From a checkpoint of a small mixture-of-experts model trained on Wikipedia.
Size: 9 layers, width 192, vocabulary 8192, 13.9M parameters.
Below are experts of layer 6 (counted from 0) of a mixture-of-experts language model. Rows are named router (the router's row for the expert), gate (a neuron's input weights, with its number), up (a neuron's input weights, with its number) and show model dimensions 0-191. Each number is 128 + 32 x the weight over its row's rms, rounded and kept within 0 to 255.
Before each expert's rows: a language model's description of what the expert responds to. This comes from a sample of Wikipedia text that the model never trained on.

# expert 19
What it handles: Content-word stems just before a suffix such as s, ing, ed, e.g. view-ed, consult-ed, l-ook-ing, sign-als, School, band.
router [106 119 172 114 151 116 158  72 158 128 108 113 103 115 129 178  66 140 111 189  69 127 166 128 108  86 110 131 136  98  99 163 145 106 128 120 124 182 121 114 136  97 150  99 148 133 150 119 161 102  88 160 136 143 170 140  96 161 135 109  98 189 145 125 106 170 128 125  67  61 131 117 160 170 120 115 168  91 147 117 120 123 108 146 184 129 154 101 118  88 179  92 122 121 183 133 193 143  95 114 221 106 146 137  78 124 189 169 120 119 180 183 145  99 136 163 107 151 167 122  95 174 128 191 110 163 140  45 134 135 185 110 158  88  76 111 123 153 177 166 118 152 102 159 151 114  74 175 110  90 121  62 158 109  89 117  90 101 110 154 154 118 103  97 159 186 125 136 135 149 112 164 116 186 119 101 164  96 129 179 120  99 152 128 157 185  76 170 136 146 107 101]
gate2 [106 116 130 173 142 156  89 139 134 154  91  87 203 146 150 116 126  88 165 133  75 175  98 118 166 159 174 115 122 192 106 116 141  78  95 130  81 202 133 151 131 170 152 138  97 144  61 140 112  79 133 116 119 128 151 121 114  77  86 160 117 134 120 112  79 137 124 166 126 129 130 116 104 155 114 141 142  86 144 165 194 135 197 114 140 134 122 122 166  96 144 155 156 100 172 109  48 123  17 122 167 115 149 167 129  83 112 118  73 116  96 124 140  71 136 109 145 137 105 102 137  89 174 172 142 135  52 152  93 116 125  96  86 158 134 119  97 152  54 175 116 120 163 120 118 122 152  73 150 120  46  87  92 152  93 152 145 123  96  88 126 105 150  83 157 120 169 150 138 118 131  97 116 129 172 113 141 129 139 203 119 146 128 128 120  90 157 120 134 195 126  88]
up2 [118  90  96 147 139  88 114 207  83 128 176  97  62 128 104  99 153 118 134 149 163 126 215 144  99  73 147 138 135 104 151 120 164 112 140  73 131 108  75 152 148 116  81 132 131 128 202  84 109 153 156 104 155 172 152 152 117 141 111 116  68 127  99 116 104  88 165 213 161 128 146 167 166 104 146 162 132  88 158  69 158 139 112 101 117 138  85  98 149 123 111  79 113  87 123  90 175 108 109 196 104  69  78 154 157  97 190  96 116 154 162 128 126 144 152 134 110 149 125 137 122 123 100 171 156 144  85  44 100 133 117 156 176  69 134 163  86 110 111  92  89 113 143 117 117 135 175 107 120 120 135 178 179 113  87 134 143 137 172 116 168  60 119  65 108 109  99 172  83 145 143 114 134 136 119 120 152 108 145  87 150 114  72 112 155  88 110 154  89 114 144 143]
gate3 [175 145 155 114 122  84 135  82  99 100  81 117 136  84 153  76 148 159 175 132 147  64 117 187  97  95 151  75 178 118 140  96 101 147  76 112 126 118  95 174 168 103 129  96 126  51 162 136 140 184 158 110 140  77  77 154 104 172 138 106 129 134 146 138 112  92 149 110  89 180 155 128 137 189 143 113 111  84 145 198 134 132 132 109 115  95 148 143 125 153 120 111 116 139 126 149 121 125 125 119  75 100 128 132 177  42 144 152 110 160 125 156 101 131  87 141 110  46 133 118 130 111 125 146 139 105 155 142 112 124 160  99 100 181  68 102 151 126 134  40 158  65 214 136 155 116 162  70 209  86  79 127 136 130 125 135 172 124 125 120  81 114 136  89 150 128 146 126 122 117 103 151 108 101 131 150 111 100 198 133  87 115  70 190 118 114 101 154  91 104 126 146]
up3 [129  82 103 122 128 182 131  61 141 150 122 180 124 191 138 155 101 114 111 144 147 121 149 122 129 163 188 109 179 150 195 150 129 109 150 111 168 102 152  98 124 105 141 131 154 157 128  99 172 105 152 162 154 154 126  53 127 115 108 173  92 105 165 122 172 111 179  85 146  95 134 159 167 141 152 111 133 134 132 128 162  75  82 166 105 159 116 123  48 176  77 145 181 118 102 177 156 137 120 146 160 110 156  96 132  84 164 120 198 134  91  69 119  84 157 140  99 119 135 150 162 134 142 119 130  97 102 123 143 127  91 139  65 141  78 124  65 151 105  88 163 138 113  77 119  91 139 112 150  91 161 114  94 113  79 198  77 156 139 162 150 130 120 115 107 132  93 197  99 136 123 105  51 141  88  97 173 125 133 144 138 158  94 142  76 119 145 140  36 113 148  88]
gate4 [146  70 167 140 116 156  83 136 171 136  99 131 117  98 104 150 117 164 154 183 139 107 237 115 160 120 164 160 158 131 155 149  73 144 111 108 108  64  92  88  85 203 110 169  96 135 149 104 128 140 146 131 151 161  62 150 162 201  89 144 115  56  96 156 133 117 126 163  96 171  99 158 152 135  87  75 137 155 169 123 195 123 114 118 100 102  62 128 175 105 145  88 117 141 106 128 164 178 123 123 116 157 136 145 110 162 132 157  94 156 183 168  94 120 118 161 139 114 130 143  76 173 110 109  92 120 138 108 107  62 172 172 173 112 118 122  77  87 139 170 120 134  97 134 110 102  67 167 161 142 146 105  94 120 149  83 115 127 164 151 102 124 132 191 129 108 170 189 120 169 137 134 109 142 125  92 117 163 114 141 123 124 136 144  91 159 107 114 184 111 204 114]
up4 [185 137 189  79 123 115 117 170 105 120 136 146 123  93 116 106 127  83 166 145  94 115 119 132  96 122  70 184 206 114 154  69 116 156 141 125  83 130 125  94 133 158 155 132  83 108 124 160 140 160  84 107 118 142 158 113 143  89  83 203 161 143 108 134 118  88 200 139 104  84 167 108 182 134 140 151  90  96  93 108 122 174 174  79 139 131  75 116 155 142 125  74 154 127 118 160 121 157  96 129 107 133  84 173 145 127 125  98 168  90 139  64 137 144 161 109 129 136 164  96 115 150 153 132  83  78 172  47 119 108  93 106 124 206 103 135 123 176 161 167  88 141  73 132 163 144 158 130 124 125  98 146 147 168  98 151 145  92 106 143 128 179 143 108 123 127 130 137 177 122 182 126 159 123 157  64 144 131 157 149 166 183 157 131 168 126  71 100  67  87  71  90]
gate5 [118 152  72 120 137 117  65 108  63 108  73 144 159  80 118 150  64  72  80 192 145 161 144 185 136 158  92 131  79 160 148 163 120 187 167 148 108 171 145 134  93 123 175 124 109 112 140 143 113 142 110 142 119 121 139 187 124 155 107 113 163  93  99 103  43 107 210  98 113 141  32  98 209 110 152  77  93 100 150 156 136 119 144 113 141 196 146 166 143 109 108 103  95 153 191  71  66 123  62 144 122 166 131 110 174 138 115 129 163 143 122 144 125 209 149 125 151 142 137 141 123 155 139 140 105 134 123 106 119 121 121 131  76 158  99  81 122 145 125 109  83 118 147  90 106  85  97 105  92 129 124 212 104 164 116 140  85 104 120 126 128  93  71  99 153 114 146 136 146 166 131 135 159  90 145  99 120 164 145 171 107 117 108 145 148 122 155 126 136 136 140 151]
up5 [173 213 163 118  94 164  87 106 115  91  88 141 204 172 102 147 144  73  73 160 144 146 100 103 173 134 108 112 109 122 150  97 122 186 157 134 167 130 170 100  44  86 147 136  57 118 122 156 131 125 123 121 114 146 128 162 107 107  84 170 109 118 140 137 138 151 108  98 106 113  75 148 188 122 157 178 110 127 127 104 118 176 111 150  83 110 120 119  93 111  94 115 103 140 122 171 157 132 137 151  74 224 162 141 136 164 135 150 112  84 141 125 117 193 127 133 159 200 156 105 125 147  63 162  71 109  91 103  74 187  86  76 129  73 139 158 132 142 102 116 125  73 145 119 129 124 178 167  86 171 174 156 147  93 184  67 129 119 164 143 113 146 137 153 104 154 153  95 122 139 149 141 130 171 133 160 128 117 122 121 180 103 159  97  93 157 140 132 142 123 112  90]
gate6 [ 95 165 102  90 179 175  90 113 115 101  85 117 104  99 138 128  82 106 148  74 125 121 121 161 142 175 122 199 129  94 176 128 129  87 154 149 165 129 132 153 115 140 129 127 128 134 221 157 129 150  73 129 165 180 126 113 111 170 103 160 163 150 140  77 133 101 142 122 144  86 130 115 190 117 131  92 142  88 113  47 137 130 159 134 131 190 147 126 108 116 130 203 125  94 135  96 125 115 130 112 137 161  93 126 163 181 136 109  83 128 176 173 132  93  86 165 160 143  51 103 117  77 117 155 182  80 150 155 111 104  29  74 120 136 137 109 159 167 135 162 169 142  83 111 173  84 101 137 109 174 139 123 136 177 142 125  99 107 128 108  76 163 117 104 135 130 102  86  87 162  99  56 161 121 167 147 159 114 140 129 107 164 163 102 159 150 114 145  76 140 172 166]
up6 [178  96  82 139 151 123 126 166 100  92  59 150  96 198 158 168 177 110 165 213 168 129 172 150 114 171  56 121 148 145 165 129 130 125  95 121 134 111  89 124 112 163  64 122  83  98  67  75  91 125 136 137 151 131 117 121 144 108 156 151 133 144  70 134  78 127 114 165 166  90 137  92 134 140 119 170 141 124 176 150 158 119 213 214 177 110  83  85 120 120 114 140 130  82 133 145  98 136  99 105 123 172 116 108 157 163  99  42 149 134 136 116 147 139 133 147  40 164  97 132 148 181 111 132 141 171 156 164 161 140 169 119 135 126  69 106 111  77  94 118 119 126 103 113 147 143 112 116 133  91 114 168 118 124 117 155 144 153 120 181 128 130 106 165 117 180  85 159 107  93 128 146 122 167 129 132 143 136 142 167 140 121 189 174 174  80 110 157 117 134 113 185]
gate7 [135 118  80 155 157 139 149 137 137 120 167 119 144 131 143 120  80  79 171 140 147 148  90  68 161 112 131 157 157  96 126 150  72 144 126 156 165 134  73  65 129 123 188  90 131 172 156 151  73 137 144 101 100 110 121  86 146 138 174 146 139 117 106  87 142 105 140 151  75 179 115 117 149 156 154 187 117 149 121 155 129 144 106 177 118 197 172 139 157 149 135  82 159 144 105 145 107 142 123 150 122 120 219 130  96 126 139 197 131 109 114 146 126 153 142 105  79 107  93 144 110 157  60 115  26 163 163 162 135 103 185  87  90 138 109 153  89 119 106 152 208 188 107 115 160 146 156 119  87 155 160 120 148 121 151 132 142 112 172 150  84  51 152 166 132 224 129 192 136 112 117 111  94 123 135  79 125 132 129 137 119 106 114  98 115 103 153  62 103 147 146 158]
up7 [119 107  82  82  99 136 116 132 116 121 143 130 151 157 177  74 127 127 130 128 212 142 174  86  65 153 145 138 137 192 132 126 105 146  94  94 145  90 172  89 139 125 112 161 197 111 123  89 133 112 128 148 156 147  84 161 195 112  88 108  60 187  90 119 154 160 178 150 153 127 135 131  55 130 116 124 133 119 176 117  74  86 129  97 164 116 170  95 193 150 150 154 151 100 130 183 152  82 186 137 104  95  97 169  99 100 162 137 113 134 182 107 167 115 133 128 127 152  92 206 102 104 117 126 129 112  70 145 140 120 123 119 114  98  87 124  92 179 105  51 100 117 112 148 113 107  78 109 104 152  92 134 137  90 220 137 132 123 167 140 127 143 161 129 132 126  77 100 151 131 114 143 144 112 164 133 179 189  97 182 130 174 108 163  90 104 166  83 128 106 138 122]
gate8 [129 119  89 130  65 130 135 175 136 114 135 131 129  60 106 129 150 135 153  84  85 163 127 122 116 140 119 205 103 129 146 134 148  98 104 103 104  78  48 195 123  81 178  89 114  75  90  99 176 100 195 136 141  96 105 178  95 116  83 100 120 110 176 182 138 156 101 143 125  75  99 101 139 142  62 173 163 141 120 114  85 143 140 153 159  98 157 133 159 156 182 129  78 105 135 156 114 135 149  83 167 101 116 128  94 110 133 174 160 133 140 112 146 116 141  98  82 138 163 188 132  78  73 135 146 178 171 137  83 164  74 145 149 136 108  69 151 141 159 132 148 139 103 147 118 162 120 142 154 164 109 139 183 124 128 163 122 161  71 127 140 158 155 192 133  94 120 124 136 213  94  73 117 115  99 154 124 104 102 109 135 169 107  69 103 147  56 150 104 143 112 148]
up8 [145  69 128 114 127  77 165 121 120 124 141 184 160 158 196 102  76 146 114 120 139 150 101 152 137 122 139 202  97 102 137 146 110 194 168  88 134 177 129  99 182 173  78 124 135  99 143 167 144 135 124  85  46 127 165 157 139 129  60 143 121 127 166  59 103 158 106 165 121 165 107 127 146 153  92 121 110 178 148  79 144 130 122 101 150  97  98 125 168 102 138 149  92 119 177  89  84 116 142 104 145 155  94 137 104  99  76 148 144  96 143 100 122 131  82  87 142 149 159  76 162 133 167  67 126  97  69 131 169 134 173 110 112 140  96 155 138 155  68 132 153  76 143 123  91 129 164 153 149 156 120  89 130  92 108 112 144 113  77  79 173 156 181  81 158 167 133 110 142 130 120 192 116 123 115 195 156 133  99 158  84 130 101 156  68 103 203 146 142 110 165 133]
gate9 [160  60 151 140 100 136 125 138 191 162 139  81 147 138 122 119 145 158 130  84 146 157 104 144 209 129 133  44 148 166 106  90  79 111 136 137 170 100 171 135 179  83 127 132 120 182 117 155 191 146 117 175  57 155 135 122 137  25  87 131 105 126 131 143 141 111  91 108 157 147  96  97 161 154  94 100 161  93 119  67 113 132 115  95 157 178 166 149 125 194  50 136 114 182 156 127 131 157 152  94 145  91 145 166 180 181 126 128 155  99 137 185 109 130 110  74  74 144 137 118 114 126 140 127 123 110 104 158 122 114 144 125 176 114 150 159 111 117  94 196 114 128 145 148 181 167 169 111 154 142 101 144 120  96 142 136  98 132 109 201 108 103 175  76 167 111 149 151 127 138  52 129 167 131 124  98 142 124 139 103 125  95 142 149 136 190 169 120 123 132 176 101]
up9 [183 111 137  67 118 145  98 147 174 161 161 129 153 133 131 129 157  69 141 135  74 145  80 112  64  81 145 125 114 161 142 161  92 132 162 157 155 114 112  87  98 168  71  76 131  91 129 125 113 104  70 151  52 105 111 151 186 145 149 158  85 132 140 168 143 114  97  97 175 120 137  51 119 132 138  70 125 111 120 123 162  93 163 219 145 150  57  88  96 145 152  69  70 161 105 113 127 150 125 135 131 172 162 153 181 120  83 123 136 128 171  99 124 105  97 142 120 164 174 123 132 117 114 146 121 146  97  53 114 125 107  89 141 113  76  43 105 156 108  72 112 140 132 176 139 192 129 128 120 161 114 106 170 146 134 128 137 150 124 174 162 137 158 119 130  97 110 181 138 136 109 146  77 163 166 104 125 105 156 112 111 157 143 142 168 144 141 135 166  97 139 207]
gate10 [126 173 153 125 108 166 171 123 192 133 124  96 127 143 130 122 142  61 122 146 139 168 103 114 102 171 103 162 122 111 121 137 129 105 139 154 132 142  81  63 116 143 151 115 159 175 127 135 172 177  97 164 171  86 137  79  34  81 208 105 168 117 132 156 142 176 169 119 104 108  86 162 136 136 141  98 142 159 125 117 133 109 143 167 152  93 117  97  95 148 164 110 106 156 125 136 135 142 165 142 171 112 144 115 100  94 135  79 165 160 155 120 199 167 113  91 164 116 144  91 165  54 179 150 194 121 166  85 157  70  98  74 157 172 171  67 115  86  78  79 170 153  95 156 163 121 100 111 139  96 155  90 106 113 134  63 124 149 140 148 134 140 117  92 150  92 132 181 152 152 157 106 131  80 141  76 154 172 132 138 136 134 127  37 107 127 129 117 141 160 152 112]
up10 [128 156 123 138 117 107 151 132  98  56 112 121 109 124 155 122 127 134 137 124 109 135 122 125 111 159 155 126 117  77 130 192 128 137 156 115 135 114 129  74 128 135  57 103 127 106 121  99 110 111 135  93  98 122 131 149 150  52 168 198 102 136 176 127 182  99 115 164 181 183 110 118 130 149 131 115 162 159  80 125 179 109 114 179 152 118 124 120 151 116  70  65 153 174 100 111 166  90 203 101 148 131 110 116 136  97  79 136 159 104 181 135 203  46 103 117 160 116 112  85 169 123 113 127 132 154 106 149 106 144 121 139 102 219  81 121 116 157 123 149 147  84 137 139 164  97  77  88 132 144 180  71  35 189 124 177 101  92 141 104 104 186 164  88 121 150 150 100 134 167 107 143 146  93 120  73 114 149 106 108 116 104  67 161  99 114 125 132 153  91 137  80]
gate11 [146  60 146 149  81 137 134 130 172 135 167 136  80 136 125 127  90 113 118 128 135  73 155 108 113 163  93 100 126  93 149 177 119 154 146 151  99 165  77 110 154 172 158 111 112 174  85 145 138 157 130  89 115 101  81 245  88 126 144 144 142 118  86  97 152  90 101 139  59 171  72 153 207 167 123 136  78  87 122 127 124  82 181 160 124 168 119 141  85 101 106 144 136 149 108 191  61 127 164  95 182 156 178 117 161  96 126 165 179 118  92 110 143 110 119 112  83 135 141 101 132 145 136 117 128  79 125  60 140 124 136 143  87 170  86 112 137  86 128 130 124 135 129 119 164 105 115  70  77 155 101 118 142 129 133 150 159  79 133 147 105 112 108 144 122 132 100 148  88 147 140 189  39 135  84 124 128 185 173  94 121 131 144 150 183 149 149 133 107 141 102 187]
up11 [132 126 103 130 103 110 140 160 176 112 160 139 165  66 174 117 118 133 123 115  85 180 136  94 130  83 142 139 150  87 134 122 158 106 133 129  81 122 128 149  86 137 109 167 174  89 175 115  85 144 164 175 141 133  79 130 129 195  89 108 121 122  88 181 140  93 117 126 139  74 109 162  98 130 119 138  75 144 143 146 114 164 130 101 186 108 156 199 127 162  95 129 108 154 115 192 162 134 111 155 155  78  89 157 112 147 178 190  76 173 147 130 126 148 115 107 153 148  91 134 109 130  95 171 129 104 126 177 187  93 189 146 120 109 116 155  96 149 106 175 208 187  91 109 133 112 172 111 125 117 159 115 162 149 140 165  72 178 132  46  48 127 141 153 175 152  97 108  73 116  87 140 119  97 153 133 134 109  93 101 109 168  77 136 110  95  68 107  87 137 165 110]
gate12 [144 106 187 111 114 149  98 136 117 117 155 175  90 181 130 129 148 158 128 130  82  63 117 100  50 122  91 157 136 103  92  72 160 131 139  94 144  92 174 118 117 116  92 110 120  73 169 161  54 130 116 110 133  89 161 168 105 177 107 120 143 148 163 134  99 176 149 133 138 160 156 144  97 125 141  94  99 104  90 154  76 127  99  96 136 119  75 132  81 145 109 106 139 125 123 170 184 123 151  96 179 139  96 145 101 154 129 151  61  83 167 170 163  63 107  71 125  88  90 147 119 129 114 132 154  67  85  80  82  84 166 198 136  81 112 158 178 121 102  83  82 152  97 159  77 125 131 111 134 129 118 108 111 148 105  90 178 171 118 119  89 113 187  89 161 143 128 117 100  91 130 136 143  99  95 127 130 148 157  84 151 103 160 140 117 164 105  99 165 124 114  34]
up12 [126 109 117 144  68 136 122 135 122 110  65  85 144 116 114 107 136 126  94 111 109  98 104 137 180 191  92  85  94 146 150 153 113 132 131  93 134 124 111 118 154 179 134 117 128 183 108 214 140 117 113 118 115 100 146 117 170 123 119 125 118 124  58  71 197 131 136 117 123 116 115  86 130 166  88  69 148 116 111  70  74 155 180 159  95  97 147  95 117 178 119 179 158 107 105 115 134 135  66 183  77 152 128 190 137  85 109 184 126 132 118 159 150 161 122 138 136  85 109 109 104 109 150 179 131 196  85 123 130 170 184 120  71 162 140 134 146  61 157  86 106 131 165  86 102 161 104 103 103  61  87 154 106 123 157 120 125 170 154 134  61 131 193 143 186 113 104 172 162 144 102 113 119 136 138 134 203 141 149 172 102 150  84  98 122 118 144 125 154 170 141  94]
gate13 [124 146 146  68 139 133 157 116 153 133 116 115 119  71 144 117 115 156 130  76 157 136 116 103 127 126  48 102  66  68  84 104  95 143 134 152 155 151 133 175 159  60 150 114  76 156 178 114 177 130 149 128 112  49 156 120 115 157 114 131  91 105 103 123 121 142  87  99 154 113 163  94 130 175  97 174 115 144 121 107 109 160 150 135  80 112 109 206 165 103 107 170 132 122 123 158 132 125  56 150 132 111 105 120 144 159 152 132 150 168 172 139 162  94 219  88 166 121  98 138 168  54 165 121  95 153 155  70 154 181 122  66 101 135 162 153 134 154 109 130 169 185 174 177 173 159 169  89 173 115  98 144 143 141 117  80 154 159 162 159 141 134 174 147 122 134 141 162 175 157 172 123  99  94 111 154 164 165 139 100 158 118 135 166 178 155 137 113 112 159 180 118]
up13 [ 91 181 140 125 125 111  60 127 104 101  98 122  78 126 107 194 122 136 144 109 149 139 112 144 163 133 121 114 123  98  84 141 166 110  92 104 159 175  90 135  89 136 146 115 116 134 152 204 124 126 130 114 152 138 187 128 123 161 115 146 130  98 130 106 133 155 106 128 102 164  94 123  54  93 185 178  69 160 145 103  74 124 119 182 144  69 156 102  98 142 137 116  71 142 144  53 129  82 138 153 181 189  71 117  94 146 173 113 112 105 109 123 112 230 109 138 114 122 197 143 174 197 137 134  70  94 114  98 144 107 123 156 109 168 162 113 161 135 138  58 133 114 102 174 118 159 135 111  99 163 138  97 159 161  85 157 160 128  92 125 104 152 102 133 126 134 122 162 128 152 124  87 130 191  78 135 175 135 100 189 107 114 179 111 108 195 122  74 116 117 107 116]
gate14 [ 79 109  52 113 179  95 215 105 131 137 114 144 106  92 102  87 110 123 157 141 116  94  78 146 103 148 105 143  55  88 123 157 137 101 137 106 148 122  96 113 160 101 190  88 107  99 124 156  91 111 133 117 162 164 113 104 133 181 112 149  68 136 120 122 160 121 143 135 101 125 143 127 188  53  58 114 144 112 128 143 151 194  70 155 131 109 143 158 172 132 131 127 197 122 154 147  82 158 186 124 191 138 145 122 134 119  83 224 134 126 168 171 121  69 146 117 132  86 110 131  99 121 123 161 125  78  86  98  97  97 137  73 108 146 175 160 136 159  92 124 189 117 136 121 170 134 136 134 148 101 136 171 199  60 116  94  91 125 164 174  84 139 114 131 163 156 138 149 102 143 125 124 115  92  78 156 178 176 133 158 128 127  84 149 154 152 147 135 113 123 132 148]
up14 [ 51 159  84 156 142 141  94  66 142 137 136 123 136 137 109 124 134  99 123 153 134 104 148  90 140 139  99 180 151 130 153 135  85 157 160  97 103  97 123 116 168  93 160  42 125 115 150 118  82 171 185 192  69 123 138 144  93 147 146 154 134 141  84 112  64 146 175 178 156 200 146 140 133 164  58 149 148 190 150 117 111  82 109  94 130 156 119 167 132 115  97  97  77  93 146 147 125 126 122 133 164  76 175  87 108  85 136 134  56 122 155 163 197 122  52 157 111 153  66 143 165 128 129 117 195 110  98 117  70 118 122 136 121 111 134 124 115  50  77 143 112 158 131 110 161 104  79 143 130 148 143 152 167 137 171 136  96 135 143 113 110 106  98 126 151 117 116 127 112  71  80 111  94 181  86 198 126 129 119  75 128 134 138 125 110 104 138 102 152 172 144 143]
gate15 [ 89 126 142 123  72 163  92  70 121 116 125 112 112 187 124 162  80 158 124 189 133 166 165 146 111 119 101 143 111 136 124 145 149  89 138  93  68 189  80 132 126 107 170 157 123  87 169 103 150 118 141 146 111 123 145 116 136 170  85 141 154 187 167 206  69 150 106 113  87  84  88 144 106  61 148 147 137 130 142 147 147 127 151 113 133 108 139 137 159 145 167 149 101 129 119 132 117 166 151 140 134 148 158 113 130 130 100 112 138 110 169 121 113 112 104 113 144 127 171 148  83 126  46  38  43  92 178 119  87 154 120  97 138 116  80 132  85 132 121 155 155 155  68 163  83 208 136 129 148  94 121 126 138 106  95  61 136 161 101 108 134 117 154 128 141 151 150 182  86 170 109 139 120 144  65  71 103 139  96 176 151 112 107 140 104  89  90 173 127 138  85  44]
up15 [125 118 190 106 180 100 158  80 112 145 135 104 143 133 131 171  63  89 120 129  85 139 153 137 124  69 114  63 167  43 118 164 127  91 112 131 140 113 130  90  75 147 117  62 108 107  94  38  99 172 129  76  77 171 145 114  99 171 176 151  94 163 108  83  88 132 103 139 100 113 155 118  69 114 126 151 129 141  67  99  71 103  78 131 126 126 152 142 179 108 144  69  89  84 179 173 100 121  90 136 124 113 150  97 129 126 131 172  77  97 123 224 150 108  91 158 112  84 172 118  99 132 145 116 103 130 159 118 163 161 196  92 130 110 103 109  94  88 117 121 138 169 140 138 115 127 124  96 131 199 155 110 119 148 158 127  66 148 121 100 115 146 119  82 111 127 133  98 148 162 105 101 123 109 122  78 140 119 161 121 140  73 111 106 133 122 128 102 100 122 150  64]
gate16 [117 108 128 115 115 174 122  56 104 182 171 160 129 120 145 109 108  93  97 144 145  81 162 105 122 129  91  80 135  95 136 176 128 169 161 143 154 188 178 106 163 143 180 149 137 140  90 142 117 176 137 110 102 100 142  76  58 142 153 154 143 118 108 129  73 109 105 121 174 108 121 196  92 117 106 179  99 148 115 129  97 103  76 101 158 107 128 169 126  77 147 198 166 102 155 122 110 134 136 108 132 131 111 138  56 148 141 164 146 139 170 121 131 196 198 160  84 115  95 151 103  75 162 110 122 142 119  92 139 149 116 172 150 147 155  93 158  85 196 114 140 152 113 157 172 131 172 111 143 138 118 141 148 110 196  98 139 198 139 120 171 164 120 218 125 173 156 120 155 160 157 121 127 171 130  51 138 118  82 133 102 146 104  98 142  99  97 130 205 146 142 141]
up16 [164 143 126 140 113 138 148 200 111  99 121 101 133 113 141 178 142 120 154 119 117 171 150 128 182  67 148 124 136 128  93 169 104 110 116 124 147 111 104 108 127 120 102 182 142 110 103 148 116 163 144  89 177 100  97 110 159 150  73 169  33 217 156 124 178 129  94 109  91 168  83  66 142 175 136  72 121 125 159 138 143 107 104 123 101 116 106 121 150 107 152  95 117 171 157 142 130 143 153  93 166 101 200  94  96 100  99 154 106 167 149 167 132 123 134  81 117 105 146 117 174  85  62 117 115  89 100 130  45 169 126 140 151 157 103 149 117  83 134 135 146  92 113 129 157 153 134 123 116 120 101 139 113  60 164 160 175 201 129 123 132  68  76  58 198 129 172  82 134  93 131 113  68 131 143 125  95 123 108 117 124  99 161 117  96  83  97 110 129 190 148 155]
gate17 [128 175 100 126 119 108 178  99 173 238 150 146 139 123 145 137 134 155 122  72 138 125 114 144  97 126 126  37 106 101 144 146  82 170 101 113 204 105 175 123 151 134 127 123  94  99 140 145 122 110  94  94 136 158 155 125  68 101 108 128 108 163  84 142 182 122 109 118 103 111  91 108 105 103 110 165 123 108 141 106 140 121 144  95 107 144 117 157 129 133 114 140  87 139  59  77  92 147  95 110 137 108 124 137 111  95 102  80 142  87  91 167 124  76 123 150 119  65 125  98  89  92 188 122 177  83 157  89  96 147 135 139 113  92  91 114 156 116 115 131  66 137 123 142  95 150 113  40 131  95 120 148  98 100 155 113 148  54 121 127 180 153 145  68 147 168 121 111 141 159 103 118 162 102  48 137 140  63 119 145 191  81 103 126 102 133 132 102  92 103 200 187]
up17 [155 135 130 122 137 117 149  73 117 145 150 136 108  94 159 121 148 140 142  77  57 155 138 104 158 131 212 121 109 130 160 168 136  99 170 123 123 122 127 169 116 131 118 102 142  98 119 113 127 125 143 127 170 118 163 113 143 121 134 117 134 145 158  71 159  91 119 106 169 113 147 126 133 160  62  68 105 115 177 171 128 150  90 120 151 140  85 131 137 154 157 126 104 120 199 123 145 120 144 166 140 132  99 164  50 140 120 104  71 161 147 138 145 126  91 179 100 115  90  53 190 148 203  92 156 121 143 131  74 155 134 160 139  93 162 110 121  81  64 159 113 134 145  28 144 129  96 105 109  87 137 129 125 153 142  40 105 154 111 198 161 147 148 171 142 122 170 103 100 106 125  61 109 114 146 193 157 126 178 171 139 148 110 145 126  91 129 177  70 125 188 179]
gate18 [ 78 154 112 133 131 128 129 152 122 156  59 135 120 183 116 162 141 168 122 103 126  29 109 191 120 147  77 122 171 142 171 118 146 175 151 170  93 130 109 152 197 151  98 163  89 146 127 169 146 131 159 124  98  77 176 171 138 127  71 123 167 138 123 108 133 161 122 143 151 163  56 219 108 160 135 131 142 171 133 139 138 119 119 139 118 100 105 140 119 157 105 111 127 125 123 139 135 115 153 135 160 171  53 110 165 111 165 105 131 114 109 138  64  99  65  58  69 150 152 153 114 128 143 132 127 177 126 131 160  98 148 102 134 159 111 142 154 121 183 102 181 124 162  89 102 131 175 107 175 194 119  92 130  61 115 144  50 115 139 172 116 157 151 117 111 159 150 123  95 131 128 140 111 132 167 119  88 102 102 164 126 140 170 149 103 112 155 104  89 194 193  75]
up18 [105 112 102 128 101 162  93 135 107 162 147  85 145 120 159 113 119 163 147  87 101 168 126 111 137  62  83  85  82 113 137 191 103 161  90  85 159 139  85 172 148  99 118  88 119 160 150 142 151 102 124 130 153 150 108 116 152 103 131 139 220 171  82 137 140  74 143 157 147 166 121 169 179 167 133 162 121 133 138 113  85 112 102 126 126  49  88 123 142 150 118 152 179  87  55 117 126 180  94  84 200  86  99  60 109 111 152 139 112  63 130 153 182  96 123  95 127 113 136 120  78 172  85  74 121 170  98 162 137 145 111 107 108 106 163 123 109 125 156 138 173 164 143 127 125  82 139  91  83  78 129 101 120 157 146 141 155 156  90 105 153 118 109 146  84  94  75 114 152 171  57  98 108  53 147 123 112 124  99  86 135 149 176 111 178 166  97 127 120 111 149 105]
gate19 [ 47 105 180 174  97 146 118 140 205 152 123 158 120  97 166 122  99 102  53 170 114 136 189 163 141 155 151 105 137 123 123 197 134 114 156 120 144 105 160 128 119 103 204 144 175 109  82 137 139 108 121 131 100 147 153 128 117 120 116  90 109 181 166 139 139 100 115 158  96 192 108 131 144 167 119 120 132 132 130 145 114 116 110 123 139  74 107 115 131 102 143 156 123  51  61 103 128  67 135  94 173 141 113 128 145 121 150 165 115 116 109 162  89 123 188 133  73 119 155 157 103 134 107 126 171 175 178 125 167 131 115 146 145 133 167 144  88  56 177  87 201 104 117 122 132 141  62 118 129 154 144 144 105 163 176  98 103 138 123 113  61 158  91 208  91 114 128 140 154 186  59 143 155  96 120 146 145 125 120  84 160 156 165 142  57 172 125 123 143 105 147 129]
up19 [121 125  71 105 125 122 109  94 167 159 139 133 100 101 122 104 148 125  86 102 124 142  73  82 162 136 107 156 116  93 187  77 132 129 174 107  83 179 166 140 128 121 154  99  93 126 104  92 141 142  89 136 115 135 163 173 102 128 101 104 148 158  67 127 162 133 142 116 108 157 124 112 142 140 180 151 163  91  75 126 117 124 159 139 100 154 151 143 159 150 153 115 134 220 154 109 137 129 167  85 151 141  72 167 135 129 133 182 152 158 110 196 129 153 132 139 147 103  76 134 127 141  66 112 147 125 184  94 140 161 165 101 110 113 139 124 103 162  92 174 124 161 163 126  99 139 117 134 132 144 146 176 114 215 133 135 207  82 170 151 121 119 129 152 170 101 150  47  97 122 114  75 151 137 101 107 192 202 110 140  85  96 103 140 166 140 173 122  69  37 194 126]